python train.py --n_layer=12 --d_model=128 --n_experts=80 --experts_per_token=4 --d_expert=48 --d_shared_expert=128 --activation="geglu" --moe_layers=[0, 2, 4, 6, 8, 10] --router_score="softmax" --normalize_top_k=true --routed_scale=2.0 --balance_loss=0.00263 --balance_bias=true --router_noise=0.1 --init_std_router=0.0218 --lr_router=0.000678 --vocab_size=7624 --norm="rmsnorm" --norm_eps=1e-06 --tie_embeddings=false --optimizer="soap_variant" --lr=0.00433 --beta1=0.95 --beta2=0.99 --batch_tokens=32768 --seq_len=512 --train_tokens=308900000 --steps=9427 --dataset="wikipedia_en"
Below are experts of layer 4 (counted from 0) of a mixture-of-experts language model. Rows are named down (a neuron's output weights, with its number) and show model dimensions 0-127. Each number is 128 + 32 x the weight over its row's rms, rounded and kept within 0 to 255.
Before each expert's rows: "comes before" lists some tokens at least twice as common just after its tokens as in all text. This comes from a sample of Wikipedia text that the model never trained on. Tokens count by the router's weight.

# expert 29
comes before: ":", "\n", " |", ": ", "\n\n", "2"
down9 [100 153 132 149 106  98  69 103  37 100 136 165 209 177 119 125 115 133 129 127 172 153  58  94  80 159 142 161 140 111 181 130  63 111 102  96  84 101 120 149 126 166 159 129 161 127 178  60 110 126 154 135 152 164 105 194 172 111 164 128 139 168 123 125 111 103 109 124  62 182 124 110  93  92 140 118 117 129 136 112 194 166 133 167 101  88  85  92 141 134 135  90  93 103 164 142  98 115 120 175 140 118 148 149  92 119 153 123 114 142 122 126 136 143 154 116 162 155  69  74 105  97 155 162 130 136 196 133]
down10 [135 127 100 156 137  97 147  96 161  79 154 148  88  88 163 229 112 153 102 153  84 102 110 153 118  71 152 106 106 161 108 115 138 115 150 180 112 154 140 159 100 118 144  89 125 154 124 118 112 101 163 151 107 106 134 165  94  94  87  42  88  74 164 139 134 148 122 104 155 107 121  94 111 149 129 142 108  76 170 181 151 158 152 179 104 135 196 197 102 161 146 132 142 135 131 120 133 139 114  43  99 129 154 108 153 161 126 182 166 121 175 112 140 126 187 190 123 162 135 109 114 127  74 114 141 100  69 135]
down11 [112 134 169 182 129 125 150 119 133 129 135 110 175  62 121  90  82 114 115 144  84 140 126 194 148 134 112 104 124 152 139  72 150 118 160 108 148 180  85 128 139 167  82 112 125 138 120 174  82 158 141 114 108 143 146 164 163 123 226 125  98 176 163 148 157 162 116 108 192 142 120 132 117 150 121 181  83 137 140 146 112 121  89 109 114 172 157 155 189 142 139  75 184  70 130 189 151 114 117 132 135 148 173 138 137  91 132 152  82 181 170 175 176 110 150 105  85 152 114 150 153 136 134  72  96  66 151  85]
down12 [144 143 137 144 129  87  73 189 104 120  99 129 127 105  99 151 168  96  80  92 175 144 147 118  81  88 144  75 113 113 150 100 154  68 130  73 132 137 124 114 110  55 140 155 134 102 149 143 151 130 115 154 186 151 104 126 101 132 134 143 131 151 132 104  79 119 190 123 115 159 124 146 150 165 154 132 130 139 165 105  76 103 204 101  57 111 134 188 104 121 206 165 181 112 123 119 108 150 170  78 187 168 126 167 169 134 166  79 122 126 149  95 106 112 137 112  89 143 124 100 140 102 151  86  64 192 152 120]
down13 [149  96 209 215 131 147 148 134 125  95 178 158 131 145 105 113 108 111 131 134 128 125 118 119 124 124  93  59  78 193 112 124 147 103  93 146 112 143 136 163 115 108  89 120 103 139 187 145 107 152  92 108 108 113  88 155 134  80 126  79 154 123 152 152 158 162 153 171 132 192 149 143 101  90 174  88 133  69 105 168 163 138 111 148 135 138 159  75  76  86  93  94  72  88  98 153 178 133 177 112 107 157 157 162 113  88 149  99  91 100 162 134 135 185 121  79  80 128 144  93  83 165  76 127 129 117 124 162]
down14 [ 85 137 135 138 139 139 140 142 112  78  78 111 138 137 209 114 148 151  45 156 153  98 157 167 150 149 175  98 104 155 120 207 158  76 132  53 104 118 160 122 142  74  78 102 163 131 130 186  69  87  55 103 140 133 151 121  67 145  85 106 219 145 142 146 110 138 147 140 109 105 121 203 107 120 167 108 133 118 111 120 100 160 139 139 125  92 117  86 157 134 138 106  96 152 160 157  76 112 124 115 152 147 108 139 117 135 166 142 171 120 129 135 109 166 128 110 197 127 112 148 181 139  98 128 117  91 155 124]
down15 [157  99 141  80 114 138 143 162 201  95 140 115 127 106 118 199 118 179  63 145  92 143 140 117 146  94 154 128  90 103  92 157 142  91  80 175 130 132 137  99 132 225 166 157 100 110 126 112 105  62 133 136 140 172 133 159 102 100 165 120  55  81 104 118 137  91 157 131 131 140 115 146 160 131 168 121 147 187 136 111 114  65 150 105  89 158 186 193 124  91  93  50 119 117 117 143  92  96  96 112 133 134  85 144 151 169 166  62 138 110 189 115 148 120 106 110 120 153 156 144 103 146  97 112 107 106 136 127]
down16 [ 91 117 116 155 130 135 128 159  92 114 146 118 140 134 160 152  80 191 137 170 144 126 119  91  88  78  63 102 156 101 148  97 118 119 109 108 179 128 135  95  86  99 143 131 152 134 175 146 117 189 100  91 124 189  88 136 203 115 127 103 146  27 158 118 155 171 136 137 149 122 157 127  88 166 128 113  40 155  93 139 113  73  87 164 155 144 190 110 127 107 136 169 153 127  95 141 119 165  82 143 131 144 113 180 178 132 176 140 131 124 117  80 138 113 139 155  87 157 157 123 123 114  89 124 116  97 189 193]
down17 [153 109  80 142  73 111 151 116  94 117  83  57 153 166 118 163 131 135 120 132  86 186 136 115  89  92 145 125 185 119 123  74  81 173 168 149 107 135 131 105 129 131 142 121 137 207 160 157 104 129 159 122 133 101  48 134  80  80 152 173 139 180 106 160 114 126 125 141 119 141 125 121 109 159  66 126 110 135 109 140 140  87 104  85 173 172 102 100 154  81 126 104 152 105 116 101 102 109 184 130 137  79 158  56 145 106 104 125 142 127 129 108 147 134 118 135  87  98 174  63 136 128 116  94 123 140 222  62]
down18 [146 191 113  87 163  89 151 123 125 140 167 112 148 106 120 142 140  76 122 127  89  90 119 131  51  97 120 146  88 121 131 116  89 108 110 166 108 150 125 174 116  71  58  97 165 143 163 151 117  86 112 182 135 102 143 170 174 161 183  52 176 196 172 161 104 109 158 147 165 106 116 153 127 141  98 185 110 136  67 124 142 126 129 161 153 149 157 136 178  86 159 181 120 160 130 209 133 178 128 203 132  97 115  69 132 153 163 142 141 128 141 123 104 157 114 154 162 166 124 125 140 124 148 134 155 149 144 132]
down19 [100 136 120  46 156 141 134  85 117 125 129  69 157 131 170  81 136 131  93 120 126 144 200 137  90  96 225 127 133 160  66 122 167 136 149 150 129  34 112 156 158 159 133  86 104  78 109  82 108 161 107 138 179 156  92  89 175 110  50 163 104 107 142 129 155 123 144 132 111 145 106 118 103  30  97 121 143 115 130  80 111 152 141 143 163 105 143 121 176 163 131 161  80  98  99 147 140 147 122 165 134 139  98 161 128 140  82 169  87 155 125 143 146 145 157 147 151 137  75 111 117 101 151 140 104 125 109 154]
down20 [117 164  95 151 100 165 136  71 139  83 161 122 142 113 159 170 185  75 114 146  76 143 167 111 160 160 102  87 140  74 122 174 124 150 132  83 135 158 124 157 104 102 119 108 129 173 141 145 115 160 130 165 165 141  99 114 118 154 124 113 126 213 129 130 141 112 103  67 194  81 196 165 137 137 134 145 157 123  75 101 169 153 132 125 113  77  57 134 175  94 191 192  81 109 129  81  87 159 132 169 128 170  62 153 129 117 149 142 175 155 110 126 122 163 129 134 182 126 133 137 124 181 130 105 152 150 143 149]
down21 [129 149 176  88 155  91 144  99 107  86  37 101 156 165 145  86 102 129 126 133 151 122 131 180 156 124 137 202  95 118 104 114 106  90 142 140 143 183 184 132  93  66 121 144  97  87 183 142 132 126  78 162 172 142 108  88 165 136 159  58 101 157 144 136  93 147 133 111 108 146 151  89 122 174 112  92 153 172 169 144 190 158 124 178 158 157 127 134  97 135 153 139 124 161 137 142 179 144 122 141 120  61 146 131  97  81 135 166 136 197 129 156  84 199 157 119 125 147  87 113 124  95  94 103 129  99  85 108]
down22 [ 86 120 108 131 143 128 163 138  80 114  94 111 137 102 174  91 141 125 115  93 122  76 107 148 135 190 104 139 155 170 169 147  98 147 143 103 125 150 149 126 119  71 170 114 123 114 149  89 128  79 157 117 147 125  84 100 118 127 113 124 130 210 154 105 105 143  89  46  36 135  77 125  89 109 133 118 177 145 141 105 111 141 145 147 184  48 112 118 179 100 165 113  99 183 103  87 157  91 145 105 141  58 152 150 102 107 117 118  90 128 190  87 138 118 163 114 117  81 140 103 128 178 125 138 101  97  84  70]
down23 [ 64 203 127 121 122 156 105  86 108 122 167 157 111 154 109 118 144 161 129  51 132  98 147 179 113 120 129 132 119 113 131 133 172 105 172 105 145 118 127 120 150 126 148 105 150 144 108 148 123 143 148 108  88 150 142 141 195 134 207  98 162 141 103 171  47 133 121 107 119 191 137 126 116 138 141 107 110 165 169 176  94 188 156 120 159 146 165 149  97  95 140 162 123 154 132 154  81 153  71 201 143 119 102 119 143  67  96 165 111 147  85  48 105 126  75 135  80 128 105 102  87 138  92 180 130 102  77 127]
down24 [ 87 131  90 138 153  79 139 180 119 130 108 129 131  90  90 165 102 112 155 161 174 129  97  86 110 114 167  78 140 118 134 127 108 125  84 128  98 151 132  63  67 141 132 156 110  56  87 152 167 152  95 104 148 145 116 149 151 163  94 129  84 151 200 197  82  95 129 149 121 111  38 132 147 194 110 144 116 142  73  93 142 109  64  94 116 125 148 157 163  73 141 185 162 140 151  76 143 120 108 112 133 140 122 127 111 100  88  82 155 130  79 110 121 139 130  88  96 139 120 129 151  75 180  83 104 130 170 125]
down25 [109 139 120 129  97 185 111 137  98 169  87 132 165 101 118 130 149 158 156 121 144 116 140 157  91 161 134  74 156  95 168 103 141 123 143  96   1 146  62 151 153 133 126 110 119 157 112 145 119 159 103 119  95 130 145 123 121 153 197 103  98 183  93 142  80 155 130 136  80 192 112 126 160 171 125 135 110 123 134 152 152 136  98 189 127  95 112  98 118 129 136 154 141  44 146 126  94 153 146 156 164  96  93 131 183  64  75 156 113 162  91 160  94 182 134 164 171 172 139 153 173 154 113 115 104 157 153  96]

# expert 31
comes before: "\n", "\n\n", ":", ": ", "==", " in"
down26 [141 113 120 166 155  77 112 155 134 144  93  80 164 159 150 205 129 117 159 129 104 121 132  80 134 139 167  81 118  76  62 142  94 130  88  96 137  77  85 115 172 140  80 158 143 178 177 120  95 121 140 164 154 107 139 140 133 133 154  85 176  74 125  77 123 125 151  56 123 159  81 137 117 140 122 134 164 141 110 135 116  58 141 192 107  88 171 185 183  64 111 117 111 109 117 130 126 134 131 144 157  89 129  83 175 158 124 169 122 158 155 130 189  85 102 121 161  95 154 175 105 117 114 157 107  84  94 115]
down27 [129 144 188 132 151 136 140 161 120 103 169  97 134 120 198 113  72  92 135  99 109 153 125  90 118 118 139 125 183 125 126 155 132 143 120 106 136 119 146 129 159 124 148 206 104  83 157 101 119  99 148 175 117 138 123 106 167 160  92 197 154 142  99 117 188 170 115 125  93 129 140 197 137 109 156 175 121 193  75 126 176 126  37 108 120  75 156 141 125 165 148  91 109  88 141 115 176  66 133 212 185 130 127 135 135 156 145 149 195 153 119 117 101 140 130 116 143 177 107 139  92 116 129 140  89 148  70 146]
down28 [126 150 116 136 112 138 116 135 123 166 113 109 119 151 140 189 134  68 161 159 123  67 122 136  85 131 122  41 110 148 182 131 149 101 111  99 163 171  87 125 123 115 157 116 114 141 148 162 128 111  95 102 143  94 134 125 133 103 134  87 116 134 190 186 159 130 103 159 172 119 146 121 170 176  94  96  59 194 114 150 131 124 170  36 133 148  65  83  95 159  93 106 194  99 130 172 123  89 126 157 117  89  83 115 172  98 135 167 173 145 122 112 124 175 174 131 122  74  84 135 148 170 101 169  98 154 133 118]
down29 [153 151 118 123 127 102 127 159 145 190 146 161  74  87 119 123 150 147 136 126 167 139  98 148 104 109 120 165 150 141 109  84 143  91 157 153  74 138 153  98 170 231 135 158  56 114  95 130 190 113 127 108 102 158 124 136 140 183 149  62 113  63 144 174 108 172  94 108 122 141 142 111  84 111 111 185 151  91 138 141  95 185  93 144  75  91 113 109 120 115 132 108  97  92 141 190 106 146  80 127  99  64 136 123 152 129  98  90 117 136 108 120 146  99  82  71 179 139 172 127  87 101 140 106 155 176 102 105]
down30 [132 111 116 123 111 136 148 131 158 137 134 175 163  49 129  98 165 148  76 104 110 152 136 161 111 115 112 139  98 112 111 166 131 199 145  99 113  75  89 105 166 108  90 158 122 154 146 167 109 121 155 108  98 101 132 174 137 196 111 146 123 104 113 125 126  60 142 119  94 133  23  81 138  98 151 155 124 164 110 126  60 141  88  70  92 108  85 107 140  86 129 112 147 135 106 139  46 109 123 113 111 174 137 206 112 164 133  65 143 148  71 143 116  84 122  91 134 132 116 109  98 109 158  88  87 180 125 134]
down31 [126  93 125 168 162  53  95 127 110 155 144 137  84 119 108 165 162 147 116  94 121  91 132 134  79 112 151 105  91 142 105 108 112 140  65 124 154 152 155 145 133 101  79 162 170 154 162  71 112  63 101 136 210 138  89  95 128 118 142 143  79  45  69 109 101 156 141 129 172 130 100 121 127 154 155 116 141 161 183  86 160 164 155 145 119 122 106 113  91 119 131 145 152 140  76 159  99  92 181 127 129  85 115  97 165 115 115 150 119 145 192 111 145 104  62 110 153  51  78 101  90 145  86 102  90 119 145 141]
down32 [111 112 189 102 109 135 151 133 122  92 224  84 155  90 130 100 137 112 131 102  64 139 134 160 157  66 108 123  69 165 167 177 134 108 118  94 126 157 146 129 149 188 130 111 176 105 146 118 106 137 150 131 144 167 118 127  99  79  97 100 146 127 153 147 160 173 118  90 165 135  98  77 113 189 109 105 130 134 196 115  80 155 137 125 170 136 142 128 128 164 138 159 103 163 101 109 217 124 140 168  89 147 174 102 143 105 156 120 155  87  84 153 136 203  95 134 157 154  87 142  83 111 169  84 117 112  74 138]
down33 [113 148  87  94 146 101 105 108 103 123 151 113 149  87  82 115 185 138 140 129 139 100  89 150 163 147 155 165 115  94 130 124 130 156 164 165 142 158 147 125  95 156 102 122 105 124 102 136  94 132 108  93  85 171 183 142 100  55 169  88 155 126 160 119  98 159  96 136  89  95 112  97 148 117 149  87 118 131 179 133 125 108 178 142 159 168 157  58 121 101  95 164 140 126 129 126 156 170 124 125  78 176 104 143  99 130 107  68 185 110  98 105 123 150 168  31 108 137 162 132 148 135 179 186 127 139 112 244]
down34 [140 137 101 131 108 107 182 173 132 123 112 122 124  98  75 106  97 221 137 170 174 132 149  81  84 114  53 115  73 121 124  66  74 153 106 133 139 142 146 110 199 125 145  98  98 152 189 169 152 133  97 178 122 103 122 152  48  91 141  90 139 103 111 129 147 132  90 169 145 134 166 134 177 167 149 141 125 173 119 117 152 100 178  81 154 113 151 183 153 105 146 127 153 124 130 120 145 125 134 146 163 167 141  99 134 173 106  66 135 103 115  91 100 100 163 144 141 160 110  97 104 169 170  73 104  71 136 110]
down35 [151  91 168 131 111 126 107 111 149 107 138 147  83 193 154 115 168 138 188 139 143 110  77 104  46 106  95 141  96 122 106 155 141 159  86  98 104 104 161 132  64 137 152 112 100 118 144 108  54 101  91 141 109 145 148  93 185  84 167 125 123  85  93 120 133 141  85 110 137 116 109 119  75 173 153 124 210 186 143 123  88  84  86 154 118 160 115 131 121 107 122 157 146 116 136 120 143 109 147 170 108  72 137  71 111 151  54  98  86 141  52 135  72 187 144 129 107 121 166 150 112 112  89 133 123 126 104  95]
down36 [121 111  83 132 123 102 102 139  43 138 106 121  99 162  85 122  92 147 155  74 129  93 117 103 182 117 130 100 137  83 137 136 142 109 157 121 111  74  73  89 130 134 106 129 149 138 144 113 108 207 140 164 129 115 102 124 217 108 102  88 164  97 166 109  96 144 109  93 117 123 120 108  79 129 128  88 143  71 157 118 170 142 103 151 142 159 140 160  66 137  86 172 120 174 169  84 175 135  64 140  87 188 150 175  59 190 143 117 120 166  95 103 155 132 103 118  86 173 127 123  81 113 128 126 148  91 100 120]
down37 [ 81 130 114  61  74 120 149 155 101 121 136 127 176  77  33 120 112  73 144  85 137 175 138 141 153  86 158 153  89 146 152 172  97 119 102 144 111 140 123 145 153 132 193 150 111 116 133 143 147  88  91 115 121 120  89 136 158  99 131  86 173 130 121  91  63 109 127  98 169 116 139 115 126  95  44 131 164 129 115 131 192 114 123 138 170  75 162 108 130  90  97 117 101 123 146 173  83 115 111 110 150 149 127 142 164 129 111 206  59 114 172  79 156 108  95 115 156 139  97 144 156 133 153  62 162 145 170 109]
down38 [ 77 200 187 107 125 129 154 173 173  55 103 113 200  79 153 122 116 117 115 107  88 121 144 137 115 123 135 122  83  86 124 149 106 106 117 117 163 109 138 174 144 145 126 124 132 113  96 184 130 156  85 113 152 119 131  99 103 156 178 125 145  46  82 142 137 126  76 134  83 163 152 165 162 147 149 151  94 109 174 150  71 133 130 148 187 146 141 102  62 108 160 133 104 136  95 171  92 184 134 112 118 151 131 122 100 145 123 115 171 139 146 147 146  82 114  94 100 126  95 181 182 155 213  95 168 116  96 150]
down39 [129 113 107 147 119 212 109  57 115  85 164 128 129  93 101 134 127 139 132 118 110 106 172 139 149 161  99 175 135 140  64 149  96 121 140  79 141 109 149 119 153 152 143 166 118 160 133  96  86  94 157 126 131 156  27 191 148 153 115 148 153 151  62 116 163 177 118 105  92 160 169 131 124 128 130 143 133 153 120 166 149 101 106 143  80 134 141  63 111 132 115 150 106 114 148 218 197 126 157 151 102 122 132 111 132 157  98 135 181  83 110 154 220 169  91 116 154 178 120  75 105 116 127 135 147 121 155 149]
down40 [126 116 127 150 176 132 191  62 147  81 183 101 121 104 110 115 137 124  84 175  85 110  97 161  77 144 169 122 175 134 174 145  89 126  80  83  82  70 157  90 111 113 132 125 118 156 104  78 113  86 111 158 160 132 160 127  92 132 124 166 178  83 154  75 143 115 111 139 117 106  96 161 122 121 180 129 102 187 113 152 134 141  17  95  96 121 117 157 172 106  83 119 148 120 146 140 186  98 139 114 172 134 187 145 120 117 136 155 156 137 132  77  82 109 149 109 170 108 146 134 177 106 104 134 171 168 126 103]
down41 [176 121 110 121 123 168 170 114 150 110 130 131 133 143 201 113 149 119 103 204  66  46 158 136  91 120 137 155 183 112 155 109 114  78 133 157 108  74  93 114  98  98 130 160 104 163  72 167 106 115 120  88 156 139 130 168 111 204 136 121  56 133 117 145 176 164 143 137 113 130 138  79  83  44  70 110 156 139 126 101  99 136 129  97 182 119  85 130 162 184 152 151 134 109 145 130  99 115 209 130 151 149 162 154 105  97 161  94 127 163 150 120  83 135 126 119 131 127 140 103 139 174 132  96 115 124 149 176]
down42 [123  85 160  99 112 108  67 152 124 131 119 106 141 127 169 134 134 115 152 151 157  71 157  99 101 112  93  57  96 144 157  70 117  99 137 138 130 174 130 166  29 161 105 132 150 165 125 121 122 107 116  82 132 101 109 194 201 142 148 100  91 144 131 169 162 173 179 106 117 162  90 216  83 160 167 135 109 148 105 135 182  73 151 137 139 145 119 103 113 141 154 126  53  90 125 140 103 126 109  93 143 151  74 163 107 125  65 147 154 132 141 112 154 123 118 124  72 118 129 132  85 134 116 105  92 157 133  73]

# expert 4
comes before: ".", " of", " and", " of the", ",", " to"
down0 [105 123 145 118 128  77 140 120 167  85 119 101 100 142 149  99 173 117 116 109 103 120 105 160 125 161 138 221 191 111 129 120  89  90 129 171 118 148 137 132 132  85 166 141 117 156 165 146 144  75  78  92 145 165 131  97 165 129 149  84 178 138 116  97 174  78  91 132  85 169 114 121 147  94 129 133 133 166 121  83 157 136 106 125  87 158  36  73  82 113 162 119 160 118 119 146  81 113 103 124 141 133  54 101 155 173 139 214 122 130 150 154 205 129 102 101  92 125 165 127 137  83 130 112 120  79 177 140]
down1 [108  99  99 156 124 143 125 129 100 205 100 164 129 154 113  88 168 129 119 149 150 183 111 147 150 159 146 159 156 112  78 148 149 162 147  94  67 129  78 119 136 143 129 130 130 134 165 149 210  97 137 109 151  81 140  90 137 170 105  97 134 173 153 159  83 185 142  96 153  89 102 158 113 117 172 152 185 143 186  92 114 165 187  94 145 130  98 115 120 105 176 133 152 171 141 152  83 110 120 132 105 139 128 139 127 102 167 122  47  83 146 161 129 138 127 120 165  90 144 117  84 185 133 158 136 199 173  51]
down2 [123 106  62 140 153  96 141 160 167 115 120 106 128 138 112  92 145 112 116 165 107  39  82 107 134 160 117 131 129  55 143 150 163 107 143 127 103 116 144 153 100 156 150 175 120 106 104 153 122 115 146 107 120 139 186  69  95 167 127 123 127 161 142 116 128 119 166 118  69 156 128  93 137  89 186 117  48 140 147 127 156 142  96 125 130 154 120 143 131 206 116 157 160 149 145 127 157 170 147 103 129 116 160  98 141 122 158 183 138 134 151 105 113  86 188  91  74  90  91 159 169  85  77 234 154  98 170  90]
down3 [170 153  94 168 120 117 174  97 108 136 139 155  80 182  88 142 111 124 101 199 124 111 137 116 104 104 145 154 145 171  98  96  88 163 127 111 197 157 200 141 138 167 153 112 128 137  90 181 149  99 150 138 126 105 145 164 192 129 110 144 146  31 111 169 196 178 101 150 167 126 102 128  92 181 149  77 170 119 104 142 146 117 124 192 141 131 141 135 156  43 109 106 104 175  89 159 159 133 117 145 140  92  90 154  95 167 119 170 126 158 109 124 153 146 120 108 190 114 142  88 107 112  97  95 137 134 137 142]
down4 [124 165 110 172 147 110 144 167 109 135 157  84 102 159 128 114 140 146 143 152 126 140 110 152 164 166 105 158 140  93 101 143 117 103 156  63 111 167 192  92 138 128  83 150 150 135 132 138  51 142 176 158 135 181 161 140 134 181 101 202 164  84 182  52 166 108 162  77 189 128 176 107 131 146  92 104  94 112 145 129 159 150 144 140 124  66 163 164 113  69 105 161 165 112 101 149 102 123 106 112 172 137 125  94 147  92 155 138 194 155 137 137 113 161 190  82 117 133 157 108 162  99 112 130  90 107 177 140]
down5 [148  95 169  84  69 170  95 107 137 116 146 178 127 104 171 112 143 126 123 114 141 118 119 141 132 206 158 181 135  78 133  96 171  83 173 136 104 100 138  89 133 148  67 163 156 127 151 134 135 105 172 108 136 115 110 129 118 163  96 119 107  85 141 109 186 161 204 103 113 192 132 162  97  85 200 108  81 142 142 158 126  61 101 104  98 120 147 151 128 130 114  86 136 104 164 201 137 130 129 144 144 132 126  87  77 143 111 166 149 123 114 146 170  66 128  74 137 129 128  83 158 151 118 149 153 142  67  60]
down6 [ 78 200 108 185 117 166 101 111 155 163 144 151  89  88  98  77 127 101 169  62  97 173  88 113  71 167 140 158 108 138 121 123 114  99 125 117  92 130 123 155 174  46 102  91  98  70 130 134 135 112 123 149 104 203  99 129  75  89 114 112  89 153 103 142 175 102 112 121 149 138 139  77 137 130 161 137 125 140 143 132 107 152 115 160 162 179 166 124 158 112 165  57 116 117 125 145 154 167 128 165 144 117 135  90 149 149  99  82  90 125 111 160  80 185  99 167 112 158 108  66 117  67 136 175 128 146 140 137]
down7 [141 116 110 137 170 125 123 120 136 159 122 123 146 100 189 111 141 140 167 168 160  52 158 144 129 136 167  64 218 129 146 127 135 169 100 103 118 154 135 138 135 219 153 167 107 151 187 171 157 173 142 118 139 105 231  71 168 112 119 153 134 122 130 133 104 138 194 143 115  85  92 145 162 142  86 118 114 122 103 137 169 155  90 167 115 155  77  97  67 162 110 137 135 127 182 145 132  90 146 100 120 126 122 164 112 106 147 184 127 148 153 161 123 165  96 103  75 101 180 137  93 176 118 119 105 129 117 148]
down8 [110 177 129 129 181 118 184 148 118 131  99 126 159 152 149 106 144 116 182  72 154 200 163 142  80 116 168  68 144 179 119 146 136 109 117 133 112 143 103 138 106  79 147  69 137 125 132 147 125 101  93  89  41 134 154 107  86 197 149 148 148 137 205 136 141 169 113  84  77 117 167 127 143 131 124 154 188 144 132 153 118 114 129 112 129 125 163 106 140 130 129 128 133 116 211 151 130 169 133 143 162 131 194 160 124  59 151 131 142 117 121 154  86 204  99 197 113 142 102 159 171 137 142  85 131 161 129 138]
down9 [ 74 148 131  98  65 164 107 149 148 128  82 147 134  82  99  84 168 137 141 113  93  80 108  71 129 117 103 138 106  87  98 130 160 107 172 141  67  60 130 104 172  78 129  76 106 113 140 117 117 165 100 193 130  93 165 107 140 138 186 114 139  70 138 152 134  93 110  55 113 111 115  77 168 128 114 117 147 109 133 120 177 111 171 145  96 117 157 108 132 115  33 107 129 112 133 102 150 152 157 112 176 133 111 124 148 170  99  99 133  92  78 114 116 121  62 179  85 182 134 102 175 117  87 165 115 135 128 115]
down10 [124 144 146 124 165 151  99 153 136  70 152 139  96 109 105 130 102 149 192 144  70 128 158 165 112 114 127 171 122 147  94 104 117 125 137  49 159 108 186 116 152 147 157 143  97 137 118 144  72  99 104 135 135 149 178 144 119 122 159 153 147 106 132 134 112 150 139 136 112 110 102 173 140 137  60 117 150 202 109  93 197 104 127 167 134 127 114 128 178 117 133  94 165  51 120 190 123 110 144 121 182  67 122 138 165 109 124 131 144 116  90  42  90 183 166 143  94 201  96 137 152  96 188 127  77 132 167 128]
down11 [129 134 117  99 151 128 140 142 135 150 174 159 121 105 140 142 118 150 136  97 165  92 136 146  99 161 128 139 165  67  97 133 103 145 159  64  72 135 121 129 157 176 165 126 157 113 178 138 138 151  89 159 142  88 167 107 159 122 167 126 124 128  94 163 135 129 132 161 141  98 113 156 166 146 153 104 102 153 111 100 161 123 252 129 123  95  64 101 100  95 100  78  90 152  89 150 148 159 109 115 164 149 140 141 107  24 124 164  58 121 166 167  83 120 138 118  96 113 155  47 178 143 123 183 108 145 120 103]
down12 [140 107 117 141 135 142  34  51  91 125 151 146  97 160 117 103 162 138 114 128 106 135 150 115  92  58 104 167 125 109 158 161 125 119 165 170 132 133 152 100  42 150 160 195 154 121 139  69 178 170  91 118  92 151 128 153 114 107 105  63  87 126 187 117  91 146 141 149 146 103 111 187 125 125 134 123 181 169 110 138 141 116  74 179 115 122 148 220 115 133 115 113 128 102  92 154 112 106 123 145 106 132 128 122 208 106 158  84 185 108 117 124 119  90 103 142 149  90 112 117 147 172 152  95  97 148 141 144]
down13 [104 165 129 169 145 127 123 126 123 119 117 107 155  63  95 124  67 143 136 107 129 182  72 155 137 192 115 157 123  59 179 146 123 139 139 165 123 129 115 171  96  71  71 178 119 127 124 121 140 111 119 133  65 142 116 106 123 138 165  80 101 195 104  99  93 115 110 109  93 192 166  94 215  88 168 141 157 100 117 163 109  98 172 119 137 114  79 106  90 103 128 132 155 143 144 133 136  94  76 186  80 136  63  77 144 131 140  87 113 141  91 175 153 167 141 128 138 136 143 126 119  70 123  73 113 117 106 105]
down14 [ 76  82  64 143 104 152  82 107 102 157 156 161 121 103  76 131 152 127  85 128  85 132  97 115 166 154  98 210  38 136 114  75 120 161 143 131 164 116  94 116 115 144 120 162 118  90 123  80 177  82 151 112 106 170 119 146 137 153 148 115  88 142  88 148 127 162 121 154 140 181 160 112  95 123  92 123  98 135 102  84 193 138 110 132  90 173 150 121 142 102 108 114  98 140  98 127 118 149 159 175 184 173 101  54 141  99 148 111 150 200  98 137 174 120 102  73 179 106  99 141 110  98 113 160 131  95 132  96]
down15 [181 125  85 120 135 107 107 162 133 127  86 127 138 138 149 108 118 148 101 147 169  89 167 150 121 104 180 178 120 147 152 106 141  78 116 115 215 125 176 117  78 141  42 142 121 132 124 138 137 119 149 108  39 126 101 131 186 124  85 161 170 118 111 158 112 193 154 118 139 110 109 141 127 144  89  93  59 139 150  82 172 152  56 130 135 166 173  87 140 156 127  99 175 149 135 130 119 138 145 114 122 129 184 163 127 139 132 142 174 136 186 116 104 234 181  71 125 118 144 116 118 114 123 118 115 141 106 129]
down16 [143 159 162 101 109 136 126 144 153 128  89 150 120 136  79 125 163  73 135 132 168  76  98 111 144 138  77 151 121 119 152 127 164 146 145 158  44 124 146 161 119  88  89  56  83 127 137 173 165 153 172 118 136 106 141  93 112  75 102 132 123 129 108 150  96 177 111 159  57  89 144 115 179 134 106 120 143 159 127 135 188 209 153  81 134 127  84 130  79 111 168 131  75 130 141 165  83 127 118  99 171 113  98 127 169 165 185 138 100  81 111 122 115 143 164 169 134 141 151  85 140 159  67 161 176 124 185  98]